From a checkpoint of a small mixture-of-experts model trained on Wikipedia.
Size: 13 layers, width 192, vocabulary 8192, 35.2M parameters.
Experts: 64 experts in each of 12 layers, 2 picks a token, a shared expert of 64 neurons.
Training: a variant of Muon for the experts, 298M tokens, 9086 steps.
Below are experts of layer 10 (counted from 0) of a mixture-of-experts language model. Rows are named router (the router's row for the expert), gate (a neuron's input weights, with its number), up (a neuron's input weights, with its number) and show model dimensions 0-191. Each number is 500 + 40 x the weight over its row's rms, rounded and kept within 0 to 999. Numbers have three digits each.
Before each expert's rows: "gets" lists some tokens that make up at least twice as much of what it gets as of all text. This comes from a sample of Wikipedia text that the model never trained on. Tokens count by the router's weight.

# expert 12
gets: "ed", " found", " known", "d", " located", " built"
router:461460492472495513533563557517506473525404545544490438438464482488487532508509531498545533516505554407498504449438543504533494545388478521519500462519499544535501422459447498507486472547514528503522393482470480488501517522499529485522492523542456514570524509519485592511600461529477462525506570486496469515492552504543425467544437545463559513520488463450463528527592462531468495533550466484528495433486493491535540496477515439478459525478432628573511559490489565459482479459489549492498463499510558523550477439463535555501483491506423517475477420471457555517508508441496445475
gate0:468461491525517520553491489459532526468476483422538456426489468499495446477533542546477529533592468475527496530511467506523447543499487571551489421491487519550497473623479529454553506611440508583513496517537563517467466515432510545472567458495430526471487491521430518514464458513491548487527498506424464504496576476481468450497455468513492616548477616522518487498467564509469534509515532480483541476492489472467529512529441486510469493586494534480465541442536549458488497520542522524483454604533447568495519472471473484478570521509529468499524424454491531502520563510543456500
up0:444464474508500523571515493494540523484488443474534461461472476492481424490530620513414560562585525494499477560518468527458452498482576578516511481455537480548460441581494487507528473567482490638477503545538536480442472530482486538501524480515413547447507489511490482567495482512515532500570445485488458561455597473477484479498466446490487604559525587501519453475512555502510502496506503507550520510518435487507515503500483491519492504602536529507455515465469555496468479486460573507498468563536465556489562464457536520490538488516474512521488462462490551469498581506538459446
gate1:387478504521514490456594540493611473523452449437485479443434441507574500514496510573534478490454443478557539462520508525475510472509519454410513532537550493419511487480503561506476558489431463418528504491551554515556472525510475480462536536512467472494512534499519497412547586496524531480481469533415513500563526463481541566488497499538470462540516515545492532556541552504499452517528492463494548510501579521477501487524430530544501496470532535480564501463489549524472514471569459479572550469538516468484478480556494461461482534524545467464425501551520532490609455488460532542
up1:555524488491501493462510524418462492503451458521467486499531498508457525440517499433538463542522561487396477457525561492559510502555505500556476556462541487499500459488440459511476538463550467485517523409436523483438532547484552556520505516417540441478515548531520536583481488508472461604510538536566463545455468547491512434548524547454515539472477517507501557494506505440497573512526548527461500504503464474521506534508517506499464491458441518476479465436494365486521496556449483469404459466525545502487516550430456550549481486440481561530508508498534494505428541543460525592
gate2:509519515501497467534468533480553534454467599507424539522509501527490586562482458511572478452477532465485547540480497484425521435500442458527471467516507478509514480458509460519543460513511550536477448513563518561513471466547469562543486433525471492462528508474575476423553540538573516520428450469503587489539542493564574599484458505511483586478474449525549586525554524515549504488445538532573486409516460526486437504507525500486437448525455412557513540574564501557515519496481482494437557477508503462527511512529491496503503511478477465524512502543500460554502464465548457525
up2:508517512497569487530527524482475446530514532510478498552469473451562462509527509495459552580526525569477587528452452442472521504534529541576467451531483473556504529569480449484466459423591479516418456578453485459437488450440537437508555458464497509560452480543494542524433481532549517534475519448545513551548510501507502507504511540491481545500529439522565486565557456496559475545498437532512552527506511607428458489488463506493564463477544488482545456537483483551548523474499519470539530527544489595499468487487493558488432531520446449422515458534533497521446502525473520555
gate3:512516486548585513530543534492490525519584478537519509546510492503441527460477492436496546493547506444578520423449484581499485493469400485518545420523505558554542449586446496566485462525538552516509489511511510471442500517476514531562568512571417487487503449487600498599506506481445502596520459544494525532476459469516444412491504489492530475563474550480529480541545488493531506513477525516477468488565491437436494475511472529463538489486478491529520434471513578485520423466452512562572552493531488542488555478420523467505481527531530531455499530479444439518535534478499524477
up3:514514519562585480502493497494493468503522491564474469537470529509457538500497496478546506456498523489547569407453449495436460490469483456468539472522516494597531453519491507464500506553544575546483479544462475485432572486521511550519526556530458464501503451485590463495476462468477485591503494507516507542512513563488477475506439504446422537534429511471522509558538465483497563537469479533485463508534592468440554479489490479486531526518439513521509430472533634511417498479498516498614523554480522559439562473447541519546479517543502549422489503454442467511495552508468480436

# expert 60
gets: " I", "I", ".", " |", " II", "O"
router:466535455528517592481545545486551492450480465524442433462494486561530511485449433499483490491498588459472548479469533499543470571447561550459562492540460594436444447494550510457555516543474562426497500481481502486460552508511536531520499563545455568530567560487470544469531490510498545526534564519509443554484592444522479430512477561477500561512498505472470516518488521537467477486558397443445511507496509539471566499483495446495488566465444620526518531449480500525533449439462532490514532527468521531550461493494535525499571488475473495491505460507491433495513533475479453465
gate0:503538496524437493532599468533501508520499516542503444492458458513496506512544616539498469472494545560482504531596482489469483496478582567562519501432470522520501568575465533416577534456545578552486490515497444517484496512427492488451532451575474488477520491475513469480517494452490487505463464461506558487468557498501494501507514536489504488532447542450504521401490456563505511505546450455507455506455519506551493460474449414500485509611484494459461461495535562552435549532508576444449531517518527494473561493407535515509420550478480523485530506473517510514460562478457500430
up0:515532462500428481546607452520496567584525448526506454494468461504482516495497619496467490517489505522489490501566487477460474478425578570539535487461507524519510553603495500454585498495553562576543534538536460510466455516448480463494488495534461484456513503486540499473541502462531498483508500438529578508426544511501509485494505496517487534583467552468548527409465484557480482498528438454500427504511471490570474488484435473482482541608528491475500453503529554561393505540481574484464491505487521481440556469446536491501459518469486502482540494458503507534471544462479495409
gate1:402468516478496567473501520473538455500438546451535447494498454561505521507515511509515521443497577520489526487496490482423465484543495424566453545448491559498521525476473482503549519523523479476549473485542466548543466459505547508475523523549553423549519539489475457456521536478459495499457494536532502501430444408436500512495515470564528553522444469474456542554545584505449489499513505519526557519487604524497449471548462503395494475485523562521555528473478463468511457431553533465520475397534503455495468569540477519502515582511534495450464500455472456430608503520539474494
up1:531514480478537517456487558508469428561532520463516565503484464509549500499519566484470488498524524416520435495499470497557564463528481451451506540567527503387527553510533488543525481471507513429517512509520537564523427501521533549431482492569480487475477558564479462536521541522501548498443589569491535491555458479424556519511536526495450504496474500531510563536573482398445487564590460500461488552477588496496458506483519488508483534505514530531524482473429514456522537512564497501498481456469539405524492500502466508510457504533531530496479483513474558567360514534525498437
gate2:501440488473494540537499452485539523557507538450506507507492483560446563522475551525506542464517534575471624516416507521529506545495495453610568465540500527496526487445516517537521437520446514508528522544540461495446524544533497485503535496513461463518500491487560462491529481560531474527529423475520456465609451563530415509442433532509415554499482427515512473496532465515542523512529530529434548420509498490563499522510457521483450473518512536514436502509455538541472463447518451519542549412428486486499567520535543489488512526563519535497546503564504483494506505462593525423
up2:475488524559455538569505445514500497562516484541533380456521493434544473529494485453453555476485504493510480533441489457427447508436594456499471511539516548455503482442469458478439524477449475502450544456487519489500531516450474468526478503521476561500489497551466511509513447525469443494483427483496555562491498408443415425483484507518527490475527474521501336536483457514503501484552452554544429498537501502542486578488480507549490473540564518493466482512445456552457499512503416513544553494495477571499565519473456516510515494525458482554548467596497522491447486468498532472
gate3:438512598503607467447554513536510516502508514593532477521503523516509537514461417512530519598486494498522567401448442572475512517454485459579505421521483474492498529539454510514503469455500477520505491514497488475491462529497528560445547495503513464413532458490544523516425484514492460494422436528464454493603472479563508495502506472444503451460522472482470486465535451507547526433476493490461513455513495504514545432526484517485492500460494499510533495496442433498511515514456553505538542490468483511469559549521495568528520580482434519495599403490419547554552535530501544456
up3:508515481530453479472494540479436546446534506493498488541465542454513508509519517509499508471523546490501483469582468439513439559497477495477586478438594526518490436468527530425496487494497519471473472541528526520408481517490498468561475491487507423506525494438540461477549558474541471511583508495490467509462497590522451475528531479499514510584439431498517498589472524576454516511594462556499486553541506484478461556479446488545501524513457507535427497508553556483427523422512484524518588543614531496542507461446532480473520455570502533482438572499509459443425497470485463469

# expert 61
gets: " on", "ing", "ed", " had", "s", " began"
router:481515570544469534453530525488507447498455522515467476420473489504555552493517552525521484441543570406508527383510512477558491536402522546534508424492473538502491476523486462538554483543475498519459430449493537512463520532478515523509403501488469529540607503455505613498518458483464520522485530522431504569535500500534511474524443531477500552516472447523509535542486520510480467453575486473510504465528472512517536478487455450461516500492456557571501484530522517480537422428521522545460495480526491480489484440499500453488495447476474513432529417516449545510523469390458592438
gate0:482482538489496483473549562467503477491482560463561447493518475565473590536514480487493448469515522538491447507512488480496455583445590454555529489400477540539418413493495423469520530518500476502450467517478532518450494526490473495509499521520489459479540574518401546478480556501437533542545621530444525391471551435495546598493492504481577541486432501476557520473532489483505505483532494561440411501509569510520495508463488478483519523530500535505479440468521444502509478532473533496436503456508535571511415548461522512565534494454483483513464540521559492519487498469503496503
up0:498498501519530460467544551487554498506564508492590476485513491509410515566506479494363466458500510562510488516493497482460466558438532508521503480430483517438444425509512458450473473531545469510487498488470492523455489523467452485510514524501501506443553558586355520513505505474457565523568547535457557427494572436452513573506552525463541577466379486510542545470510467473550505468500576554493482533508504466558535471461483494483562528493478522500505475467474464512508495499505584542459480456480504532499440558484530500571503509455478516468497483560565495511458519484540521509
gate1:504462481485543518527522558448562488515527470429510487438493487430476526492501499495491485495514411528462466532460444554535507473494519506459571438437561466480536508547498562532535485522546450447500502448496555520439541524419535496541517551610528489539500502537408494501488510505377414537458511476479485525506529477481527479481515535557479460485488440479505521492540533508478465504491429433490554529478543457458532526455439526498530465546499522516526536495514469515465486425551533516475571393537505494432509482514527453516409556472526498532538411519499490428475587533437503461
up1:454577473439548500432479475423504532526485497591472499590505540489511531533438455450497565542475487467467499450512517510456545485546464507517546500538469548437509450457475486478503525464533569505512576508442501508528557563473505549491503440487498514480529608459468492453488487551561526501532511527470547453483504488509555441470429497465518510500537555537529521562524520470542509525547525482521457556502495528522449474422524524468474562415513479528482498450466461549473504578442491469483434578477530483531464583446467580509519426569479524495399503465511464483447441496490538515
gate2:472551477420458509488488531462480563443480497524477510494517450516500532459560472542527493468440466512508581455534468544570470519507498480513524529521559555511478521501521564508478468432497551425509496393511501520501463506568484485500492551467545526436542475515547460479484469487502526526504360496438493454479506596580539477473433511504479527460536447486453474525493551514523450428481518540451510491508539490488484567485501523525531360497534480545543486516519586527526466438563590519495555487487467494439483537496472571465482490438541451516471553472443492510480478507577474477
up2:563584524528525484553535596514453486523495484510550517511502537474520464554435462471403464451470512574478459544532494408503480546496494538495412542520505496522475470559472497490395488484520531575529574503474544496512537518456482489510542471479471546463462565544495476516473480511529529451527498515473590485540536429471518438548506502466546495538517581543521506517503461539504524460530473517541521532527415515475535491521493546503462497462538456552513539524452535494538472527531471532408509485490542540475477440453568519477492599517545466496594397515584532469479537524509485542
gate3:466540576546524516488566528544531475483538449442433527511460545477498549486570508627451544516513525489542468461523531517526559550497490447500507489483482549608467530557544457519580540499523531464470485526536515464481443467530512509487496421455485486502535500438547472526520465491490448528513485546494501504529478511502495473541530487527474509421471504501514491487502492509581488421542531558448487602572532490444512506586493504491474522464472510507479451569479555459524473492486555521589600468560487595492515469486535545442515583468539480422459530454465469528531475493468540522
up3:388499601497456463522506520553529376517526483470449520518495564540556564503543501574475449492525456535481495444530496507539481563478560435437444498486534480618483517461530352486586548487485507484480488544535483448497535434504489453525485448480524500534532500512584492452547554501468432512497563519495490495542519547524527524501528466507495452514449470508526516474454544531526474482507478499458543533527543515463523476505543510548539563519510533498475502552540542456516489489426494523542621453525517500498518498475559530456489560513498509484482515481424473440531452522490506484

# expert 59
gets: ".", "\".", ").", ".\"", "M", " &"
router:450497504521479510524531534501494497452480444479483485497521502518534518489432466451531527479500578413520530433488496581558502584462571498501504475573478566450456457504528503457576477581506512496554528442431532490510513506535562493476482553525504556525544535453499555520583472551450538554523484466478440521489589491565423461555415543481492524535475468484524526460485496513464458479518465457503505449490509572431582527484469471453488535460437570517561493518508509487518429397540559601471539498462509513515467515526488488491557464488411506521482477484462528484480460494474460482
gate0:445562513413503503507532576471498484468566494501499499561496485535461504477574473555484533455465427471444535497539506400504494442483528488530522533511512489493510569519444485512518487474505448499500449510554453504522535518436543475522496515511489498470522546460455501502501538562485531531447495455563580483489536479501523540508517504464516451512472522427425515486499518497498487516539572493519489491511475452504499456496384415569522507567473438426491461409479399505515468468536506479509547496466441436482540470358464497467506494496512487450408429475499466512533524585562498545
up0:445551464452475472495547581449476513488559444510521488576498538554461493473562483525452555451490428524473496489525524414430506432445499513520499531474516476516493508522452502553509506435523485571467435506543502482494484509453497484526474510506484458469524544441482458499467505576495520517490464479618569480440539482467517546480545463470529446501494568426432488468521537495521455477514541509519493496477427436536505429521406420517488534512513452455478460448484443541487496484536535499518502516435457473461572486389458450481498502467525471502447431541510479548472527605543531529
gate1:474454508553481480485489525466511505502442476504546451514487489454541517433530536538534506500443536463546554441560501484516525471494451454551498535522524557486515537514556518516528473514479522503515483462500514478495542556453485500461538497522492399450430550532482507472487545496457412553439467454476513470489543523455647531553526505554448481490586518470475472540607500494561461541483497523508506443503547429564460553484483599492480484545520474449503524562521501534459521510545487518566484472514592438508445455439440504463538589488606514459510526511528479493569505498526501510
up1:473508524504560478456474574491472454506482507557474510520560514512521489482519459466506510562523555517419477471493498542490504482511514477465498411547452432478495517495558512511518546440517467434501527491515519555490495557536574498498502509476550494586542546444491469520526501512501492443528538520539534498551496381522488498458479535467524493427452487495508590503467493468446497497571520477398491551454438578434527420469539466438494515389486527582551443470482427511492510550461502494436494478531492522480554564490568518536503488482440601517472459459549571479504460499450503506
gate2:496570426418470437530486498466551514495521513426488501467573486548432563512548521515547557488443562575520560514520442483502449448500552491554490449482548490494479486481503450459462465505504527465469508518569529488471493497559517501540501427508478532499518500503589528490551523480567432506498450531540462487549504591528502526437409556525491518524420559455510468536536494514436441452489489545538528479576534523511402474510508527543451484502509518513493465508542465465539419520503484498469531502492549470510507524525505475501401441486551482511604582485483487511481510549589473491
up2:480442548585486509561523497492487541505510521533545525564444496495555506518463469482498474506470463496509491544480509470532514543441478487494518517476480473459532543565460526509467489470519538502503599465463506453524502472497472483468501523440489516480454510530457493551388458548425526468509551435509575560552506558508486448558571474527520414537605429555488474557570490502583533439513458484501498537519437575461586553490531508514507483515503485478523501463433480548434542496446518492541561509506477525507483506530528529496558548442469476542509386533527516437431524558444515509
gate3:441545425546527468485562471492494512535556563550504431542506490502482533565481497515490504538497575523579458436508486510460480516469505472483483493529527470519466465583475525505509479475493480532451466520520491501441533492462486512479522457497510354430502477412482510555454556476471509513489464490559511508481406480450407446533563487482518477554491477588550433520623521508566535453490493526511508519520504498502433470515508491485530521498487588515471439567461517516510518501467447522532487494562456461503511495538445596412553540455571486453498543485508465559517536503485492467
up3:516524587516565494514511511521469499485506485477435504522424550503494557481505527464495516498497498492459562488480469492498523479487467525531544442405507495509539469484528492472515512544478496429453434514497441497467521522550518457554460499485474537577528493490575456483566454460496429480545497551453495495548487519544558491440480502491491518482458490423368608548384455554445520501498484566458499503503527472497547571467494509560503515472470502552507558412520460529489446457501538501578600499508544527518503451428551475536468498530451531574437433522461500446480530496501520486

# expert 51
gets: ")", "\n", "s", ".", " and", "=="
router:485452501446416508484510498446514472433451473456447474514535488543532493494446541471573554438485610446495501459523470488537494522439498506541444498527491514462424422565522538515554505493493495448493476484511492473514481505537545527544476535553546574510520522453505653506601453482471539539503480460468474560528543476474481500552483545464553542537435434512521559473542532573425505455515468532485476452512486450486536572545454443497461532424494539489515541487539476480466430465519522523502531482488482497560442523486539462494504513461505454544545462471498544498559426529465456485
gate0:459454466478458515497608453503551514553532549495532538511473484546448543450478528525512539496549473526439560476525465491560493429529499518543505501489471523527513527506487540464542527491502534527520499593496553461462474564506434492499496453557475501524493466397454521477531550471464485456436483489504580490489579509542449519507416509490505482523552506454483567517554503497414499432560446444440455592540529443527446468551509453405522469489466536519546451529492498469526463529394575557482541486528561486520500504531473501419427528483493514481521521530493509472429514551534493493
up0:504485461541475487514531445472526535582531574481523535523515507558427570513442526511486544518555474520439540444503459463488446426530508507543491481498481483468533521463512499474574495516579555598499463572491542524436502521508432452501496444530479485520477455443488510507562570484522492452474480474529566450478542536501458478510482510477490446434542500467499550506533477517482473457544483490457439604557501491542468436563488451413513479489507501559516435563478531489527460552446576587441499486560574471466514522546541471475483481471502549510560487517512533470431523582520526459
gate1:492457510498461490494496488447451483523504497510491495488519515474492518496470534483499556536495515386575572480493490458547521501543470473484489457508545560470528511557520504421489516461551461428524460526492468472503432515474499518518546495604513415530488555482483529455543536514405479515488494523479484583461479497478586522514514526495493497500462561478498479589565524521564503492589504533419534477438582493531531483527501550476463360534528565500543463514517410493526505412502486534511500486479488493518486481494470549455501524549516558443471504510552447461515536590565562431
up1:467480529487495486512508535502488494503418514517434502575522488454499471476438493556405504451455589511441505544511498536544512477484509495506483538539474382527465492482510457535525530542500528508493441435487516507529578520463552488467470549458546462606497478542515531480516501510502489487545557437477532487523518470493521473532469512417464520446491510580475534459499519447450466559529570418519530547519450464533448544498524496497542597464489557500473466489536550600495547570509510455472411496547545522494498478454441417459450471506522529541472538475464545579555494536476498556
gate2:534494543491492420577428467480443495482476531449483620491608463468520521509553454520557587483466470513501457442433456563527463543521443410521460501489460463515470470507481500417479493436583522452534502458456482467450509423511546489493551511538496433495498498496502540520522438523549532537484486495494450552515405533530495518506557504538495514521536534514538489509518561491537520497516576498522504444517488480406517494525500456479518443542512470523499400431554480501588525517488514530482435539503443471516494488590460491528471491476459481528467548466471510549477524564541521475
up2:589405557545556519483494564547449473542518505488486485502543431500516539476483510475496489503535446547565510543395522537500471530472447408418455479506491458450444449533524485494465593493512500496486554472540474454520523467442508463505515538483514532480434581538460564503461480447487514524497482534455512516596520473523472509524549484525499471469506506543569508535490536411557537537468472535534511512552466523438483523500510485541490520501557547477526550581542542464497518486468480423491508583504481526506558506583451557550495477467453452504536462526481575468422486491498489581
gate3:490460476572534449520530601511539544448482537484564500492481507492527482539523541500558566508452531464570467485520446549482532557404492499489517528515530571530466485595498463550519465499531427498515469514445506523499484560473552532522490461533467470512579424464480417585522482391523452568550439579513492542444453504464497435478495478526491540482445430502536513551489545494527509544538508449519492544492411484543468492467492540460453481573514481526455483504497499502476498510451568507550480556464512486536513510534508573451586552492510543490539561470483501503527497489560474552
up3:499512467582601529549541477532520495509523541494446528499486472532475587524520483508509490522433462468545517407488460488423551448465569525474526503470485471527498468477479462439477483520529469494460443482504498503485506484521511467507541448494470533507548481494512452532548475371596459526542439492517483536485461517510478459471463495511567540512457487428564536521453570444480538502545484508476507554484541558410477523435454513512561542514525569554402452491478568526434458533506533491539491537485513521467567473532558533494518537532487511463471434459494501495476473586435580450

# expert 0
gets: "ed", "d", " held", " made", " used", "ated"
router:482462488523482544530524492510461456461398501507508453419468499466523525513480539470531505452503567411491501436461591518543484562443542482515469431564494535512500423461428485546515478575482541517435431454472539512494514517483489487538495520521471549512508484446476584494538462517484476499518578504485494555505527552539522485552445590451545562479444487505450566522554489523478506514540473500546503444493449522525536552482513432462477516479424572593501536572491517453527448447480517509492430516509488534562488464484519562491514486422437491443512437473521536482453464512515493423
gate0:501499473437520450579504455539490511515484479414558458444547492534502503559483539475512468566494544446465550594512475501482454418456533512600531453486511485519566486413502470507530473514438526442449494557555506515444515463548499486508507494499516465504482521471388503477492449548468544496536581459453548521531461478504551550539537544454531508485503470503484556462464465499479517418512503485488502485519497495551588530503492476517554555417426518407495486497605462510488493522508483546478444465518537463532517486506465524469517498488516533516549430470474548560538606450518476538
up0:481507446466511410587488429503480551546511494423569451473573468540499501557493505441481485594503502555464517600514488487471477411483502518544512462485523500497556444463511516515495485503469527474465467559542481497449447460560487454518516553459510511456483527469465468465518452562472559530516550480476577548527474488536551537544553518476488497487469489481473584471449477529503468401486532507536501513519464439541578487503529485451528520422437519371516463490553482512469468546508498560453428470512544468508559451494476496490519503489521503501535418490466568567501561489512479533
gate1:426451526553492464439488557492495524487511417474500528459472529455549505392470461582521510517444490485473474460505447556503509518551455500496483490535512477450520524499457526472539477549444489503552472487507477467527527576486512514531499522496505487544467537505503527543504594430429486477472455514453473557465482472505494515572525535477550590582406498506495541470498610478505472553551484539547537488458617509481490497513435494482458431509536488456536483489468492479439513435530478509443496516518496486445510427499480487466425559525511530567511488420552485451522430551555502430
up1:509559468555537517523501482454449574483466500499510529543530467465484449540485493508449516530446544449541489475554486471558518510451508471467564486508486549473522475500562517547478571437548537431413545425470523528409482508490594554457500489489494494513511475509525437479507460507458497547556552504528544482458497529445522481469423494471481441474572503544474463475535443470477497506508451507475522600478464451522444483495501431545471466453478469542525495517559481536548515537502480390453509472584551570562452505464427453530502503452464524494505491541454513479538471424454483595
gate2:471525493487444453446504534482539519452492506473481550490499477555481544583518490473579471442496470468524592523493493478538511490468447436478561437487462463542517574476490540475511321451578484475465460508590452489500434526510513544579532534461505387485532508511512567502514468487557500491540401496569435511568576526455506539445523463506487494505517500449521540540519421482517527540453511452538471471463448454491536498527498486499488508468495517493468514509494496496501508499533527547520462435414503490490526499561440553493509500490448520448495567472504494532496534550496524557
up2:444463446550550438534496528451408465586465569459473486542539484525508507564478557494516504500530510528578511439488447461483499455496480525474589490529443498531527485510479479470506424455502530573520469533480480544494541437476445536554394547485480519507491524579550514526436417478557495521517517508508521512608574463504469454458521563521501479516520504494513427520580478448554477514510459512530551500600493541536470457452518511528494542500500511527493519450480506544482498470504516481536481476523574574532490521496504489407410481477506453472497458507431567484485473447457540473
gate3:510512514563535469507472452484477503544538470433510528481430526477480461513440512489485554498578562440584485442427467493493476552474477473526526510468530505506549432548528478572555525525531544476433496551502486530481543529447549497407582449448453512482540550438550447506453546490426521553564458518449502517520446505480483448507481460500484470519499464472492480536560493476545527484453575549466563445555539453437513522509488524516485470537470472518480619584467485502466489443455584458540505488535474506479456466491534437490581573512511493529490503523500429515531535484530556480
up3:480545544531526495471525457496505457452533443499441480487438527451499528519512479475541471398511463534569542463516516511505466592500507466504502420481575460559491491512527507531536470624540574436416504508539523486490470552540521505444559474481494497508521494403473488533442500459441531563495448482496463501473439534523558529522480480453482566503454432460522483511467564494471512537529545497483495558452493463430507473458445496542467520578491495558529500542524538596467466501497508514532606495535482491467510465485580516553567539504508589487501457482499438505464527570490530478

# expert 5
gets: " f", " out", " up", " b", " back", " water"
router:511519516459480557483547534510529442469461492602454396493500496492500503504467492500519532410519560471563534504453487567589452586427497532550525426508440543506485470482496432497463494533479531517458461496511535519513562550536539494471525543481497523530571479441430560527504485514451458516485515469485483528506524535596448408524463509484443550488513481511442538542451521528515529490503425501529493455516488569474568545462476402485407492440433540576552523565498516473475466457536511494444489508524502490532481465494492553505501494461426490505477451520475494451429523497443522477
gate0:512511464518466530486499477526556542532485531539565417462479460505457481466479539479534474466515496521521553510532486592499520504565544506493513556474522496469534512472413527476592526553466498487486488433500533501442517518458438502550555487495423540515480458477521408515571519500452476494468556511504504529506451529539487515558553595556541422487436434571503537541547547509470535479519548521522546491579533564552487460502507461465495594446480519448463484471469462526545474450484490478545516512473542594592487537411582493509454445506507513458478503520494538515484592484516462498
up0:526542465518415529490477449518479552569470485534523443476479451514470437508546582500480480525570515479561587472549419465507485453502533546508535507389512479506540502479487509440597428506513501518446430520533507537443521433485437482509545557454411567507487451487512490481506553570452517487501546519520495559476492519554490578523536538546515437452465494470527491406513544522496466524488512519534505481558506511510489448459478471536514605498514496441483483491469503534543448475416513526460467497539501558562454418429436495535500480483475507485544483471480514560487517454463472491
gate1:491548502440590502437472546512543517490509466471567465458482447495485527531484549509508455511451497492557507443470474509470528485494547432563529462469525523467523549536450460482516499576449423470553443443532529470492508534463529492482558542495524441515564449570476434552528525459496553563425473521475539501450470513489485543478523573531520562547466587433480523494461522490544493585556492531542516462432615482518486512518415482423493545511502558469528479528520486448451440486458497530496485510496547506466482524496526449539529579487522516544448555492587457430509526499488486473
up1:451511497497547453433480470482437520460450464505457536520551557507537478523414503561524512457537529479518551501461506442470537503512483488470485552527523488457535436411444498527505519523581544446507518506472486491488492546478444588484478450567530441501465478478468498562475579526468564544487566509481523537511523447504470502496427477509502545510491521538588570504554489472492481531514488457493605550518450528489523518528549477450479459426499545595480448527453423453514518422489524444615418497472531508554467539487498565522416482523536483492434507462535489516492515507474469520
gate2:523502510489515572458486490543505488435495570501493565515514492506511490510521471497542453536433575561483470469461475497547472522509426373508503524444509544490521517443518437483431458483528502503503516553550503507540468463539489476514501496495532441534537499555576496472553460479551573540479448505520451470592467562505485473481431456512487506492452500557545534517510542503512518523528484503520575398456515495478530495450494414461475452531561466564424459498510445495484471422512506474570503500431509485477511500527453480495427528515473369473548612524447470486498535498542529525
up2:530525481576535495511521437512557454508538551519514495542464477520486491431507475536524493525475556565560513579467525475552532495476458505517552536492539565481543514489524422385507504548595499395516500531477497458461514469473516512512479488434522461473511531541509491494473493459549539458486534451509480502611505500568566482489488456470472518485483478552548458550503553442490481500492478535581467489530553522482498520515458494478495505495504473586480507445531439459441470430519441461537437486426480606477549478566530525520377507549499458514526508539445487496460426519523530529
gate3:538523520504485486525539499492506468463595528454557441481437580524508457582451506539524562587514534501557514522455469551436467514469462517489546493437525478515500468536485524500532455508513504515445469540527448545428483524494491467456535454505405529454481463409545481527499478444515503527567498514489557506475399519486455459552510526483552446526560472574509514504546527469542484500527498581512535483564524484472497518498544533485489534493487557473441544535474519494527543509473522496541546485534463549565556500433554522458614613534577506535506516495497517527494556410487509458
up3:504562545488437512553499459537440467480569481505476433526432567475545464531427471485511494560523481532581496436494490534420484575533489521485587437474527522529515470488506532472519473550445541554452500518531498508463498542537460499483515441526419554509454465412511589467480450469478501534567541510458610517490397516431514494560464515447523471556474444543480504494479529505539514496542509530500457498544487442448487521494541457467488528557486553556480479484468572496521475427512513498587546468528566524517488514465558536486553541450509557530481522509527525459446497470507459475

# expert 10
gets: " F", " f", "F", " O", " B", " A"
router:512478496538456558478548529534506471456474472532451487501471487470494471542470481510489514495521592439552530427482502571577496556452535524546584461539416536446494523468507480499458481517469529488472455419525510498554537550485584494494511565491438552525542528486411538504565486531482536483549517496475440530548518540589471447519485482452451511520528456489508511586486518558545506474510452449471438497478518561482532534464454426430446485468399576521564492518518513428494486459563504479438471448524487536480499476457492513459571478487457582514477444522464495467491515481427510488
gate0:519475485493537506533525475429464527521515527473480470519550456473494482484586538554456550531570491512554485567496474477521429467531509550546515495470486527456517507480405521413544545501479521506548493505412545559504436563498479504539478497530452503551517535424512522428504516482508536518507510491504533470551542482538545516491540533464615514509537478510514559478550495523401533468505495489511478573461497583547495525476486437547516575495473482499520455490478536507520415543459550513532475549552567547546454532439528545481466512503441579511487479412453434541430576565471508497
up0:521458461542523472523532459437500492532531465467534463519568504460503470503571559563426542564539486514546465526518456445474485466479548583506523459443500495485532516475442519427558513482523489511557478489448498526490397519464434496511466545543461494552498554482507506443470551510531523502500473478530515539527503463530538514518604559472590496492545501517510526473526497528393499458496501525532473528508477561568510504481459431496515588496490493481467502485503526524535452514452531491503458555586563573540460501402486535486506497530425547534486480401497456505419589539466548493
gate1:517525505489526509404507467508490501529497457484458500475455482481553525490526483506553497529488436539515486430546477488537493525507520463483419459535568457466537446507484523481540527518518373450560461442511532475509444522442545509532507500497541421548488494559471501491556463518486514545460586521457428534402560545479548523545504584447485516569452480443466527497564570489523499571544547418526542444435511532476499411505534485468476524469550546471542523509443441474427547476531468500498536503607515491535488476493465493464468582506496496454415490481504494500529536503497505481
up1:480482486500486465513483517481484557488521518524527425557516536479464487474482533454453536428502599462487476503477549505462570535459491527471511563535479539533480542477474472515506486526460530493468587488494538527445510474478526494443494464561478502516552544524474445508533567514514531546500543515549506479500509468483460469462446392538480612436552611567545513455464444467503429461522533519438552518475463481501460572533535447466574509444483514558512463561560493510525494508487618493478387573485473521490558538527539496518447395538506489535521530478514493525507475478505497501
gate2:474464561472523419582460434459479490429462501569461486543524467510478413518464457465500478437471553570492502522533500549528534525496473510530504573436478547551457485499480508486451529578484556495433537481607519491528439502534488478494509575492522494495522525512457459457523584526532533507581496389518487499570494512546569449522442500448407506487592542476550546499570542477491539417502470519564513486568484506463487509509492496474496530469512501549497448500536484497587455504458498501423457509520526532553537519512511524482503492485532586478562505490457538469516491535532515487
up2:514410554539513499500518486426545526492532532422432477532479489498488389480449499522496480558520510510531519531453534538505527440475368559504497490500473528475494478358488484479494523502521510505543528515505474516536451478460525538548461444552507576505500474582459483520429440456541475449575497501519524480530537456500540470533515535489473484455486516514505493508549505464544443510509411565520525459525484538481524533465528554450481499512449482538522509499499521510500398483407495483535436525489487513550495475517479560491391548509487436513481444481486488430380512493527530499
gate3:453583515569515474452531524517491399444506503476482525472440504486571499522483526497520530562526497445561539439457433509497472589427523532481520470537517465516476530487510525564531426539521531500482522511528459486486459514484503450495585441499435458487558546433557516581582576429442476457585519641493534470562454504531487449472487535479485549545515443501468488502515478514476525476487569530452451491551512458498529476463478559491513518555493539483510518471442536513478487485492519506569514535505475532500551460467549510545491514551490546413569494459508507475567526482504467491
up3:422518548523474475514521545442458440476491484512470507535521541499447455521587523433489547469522485480436526469515582508552497490516464498523489465490473508575536488544569519441572435457514408479393475508518455526435532474518513520499500502438525460518440533542533503508459464421575454579488441464443509508494469570454505469570518495472486453527509488458472491566454445503503550481529482493506489483565478465439468520499498518467478514518488557485482498479514530528502505508535485609554516498548575581485544536459550561402503510522545502473424491487490541527466516521465601501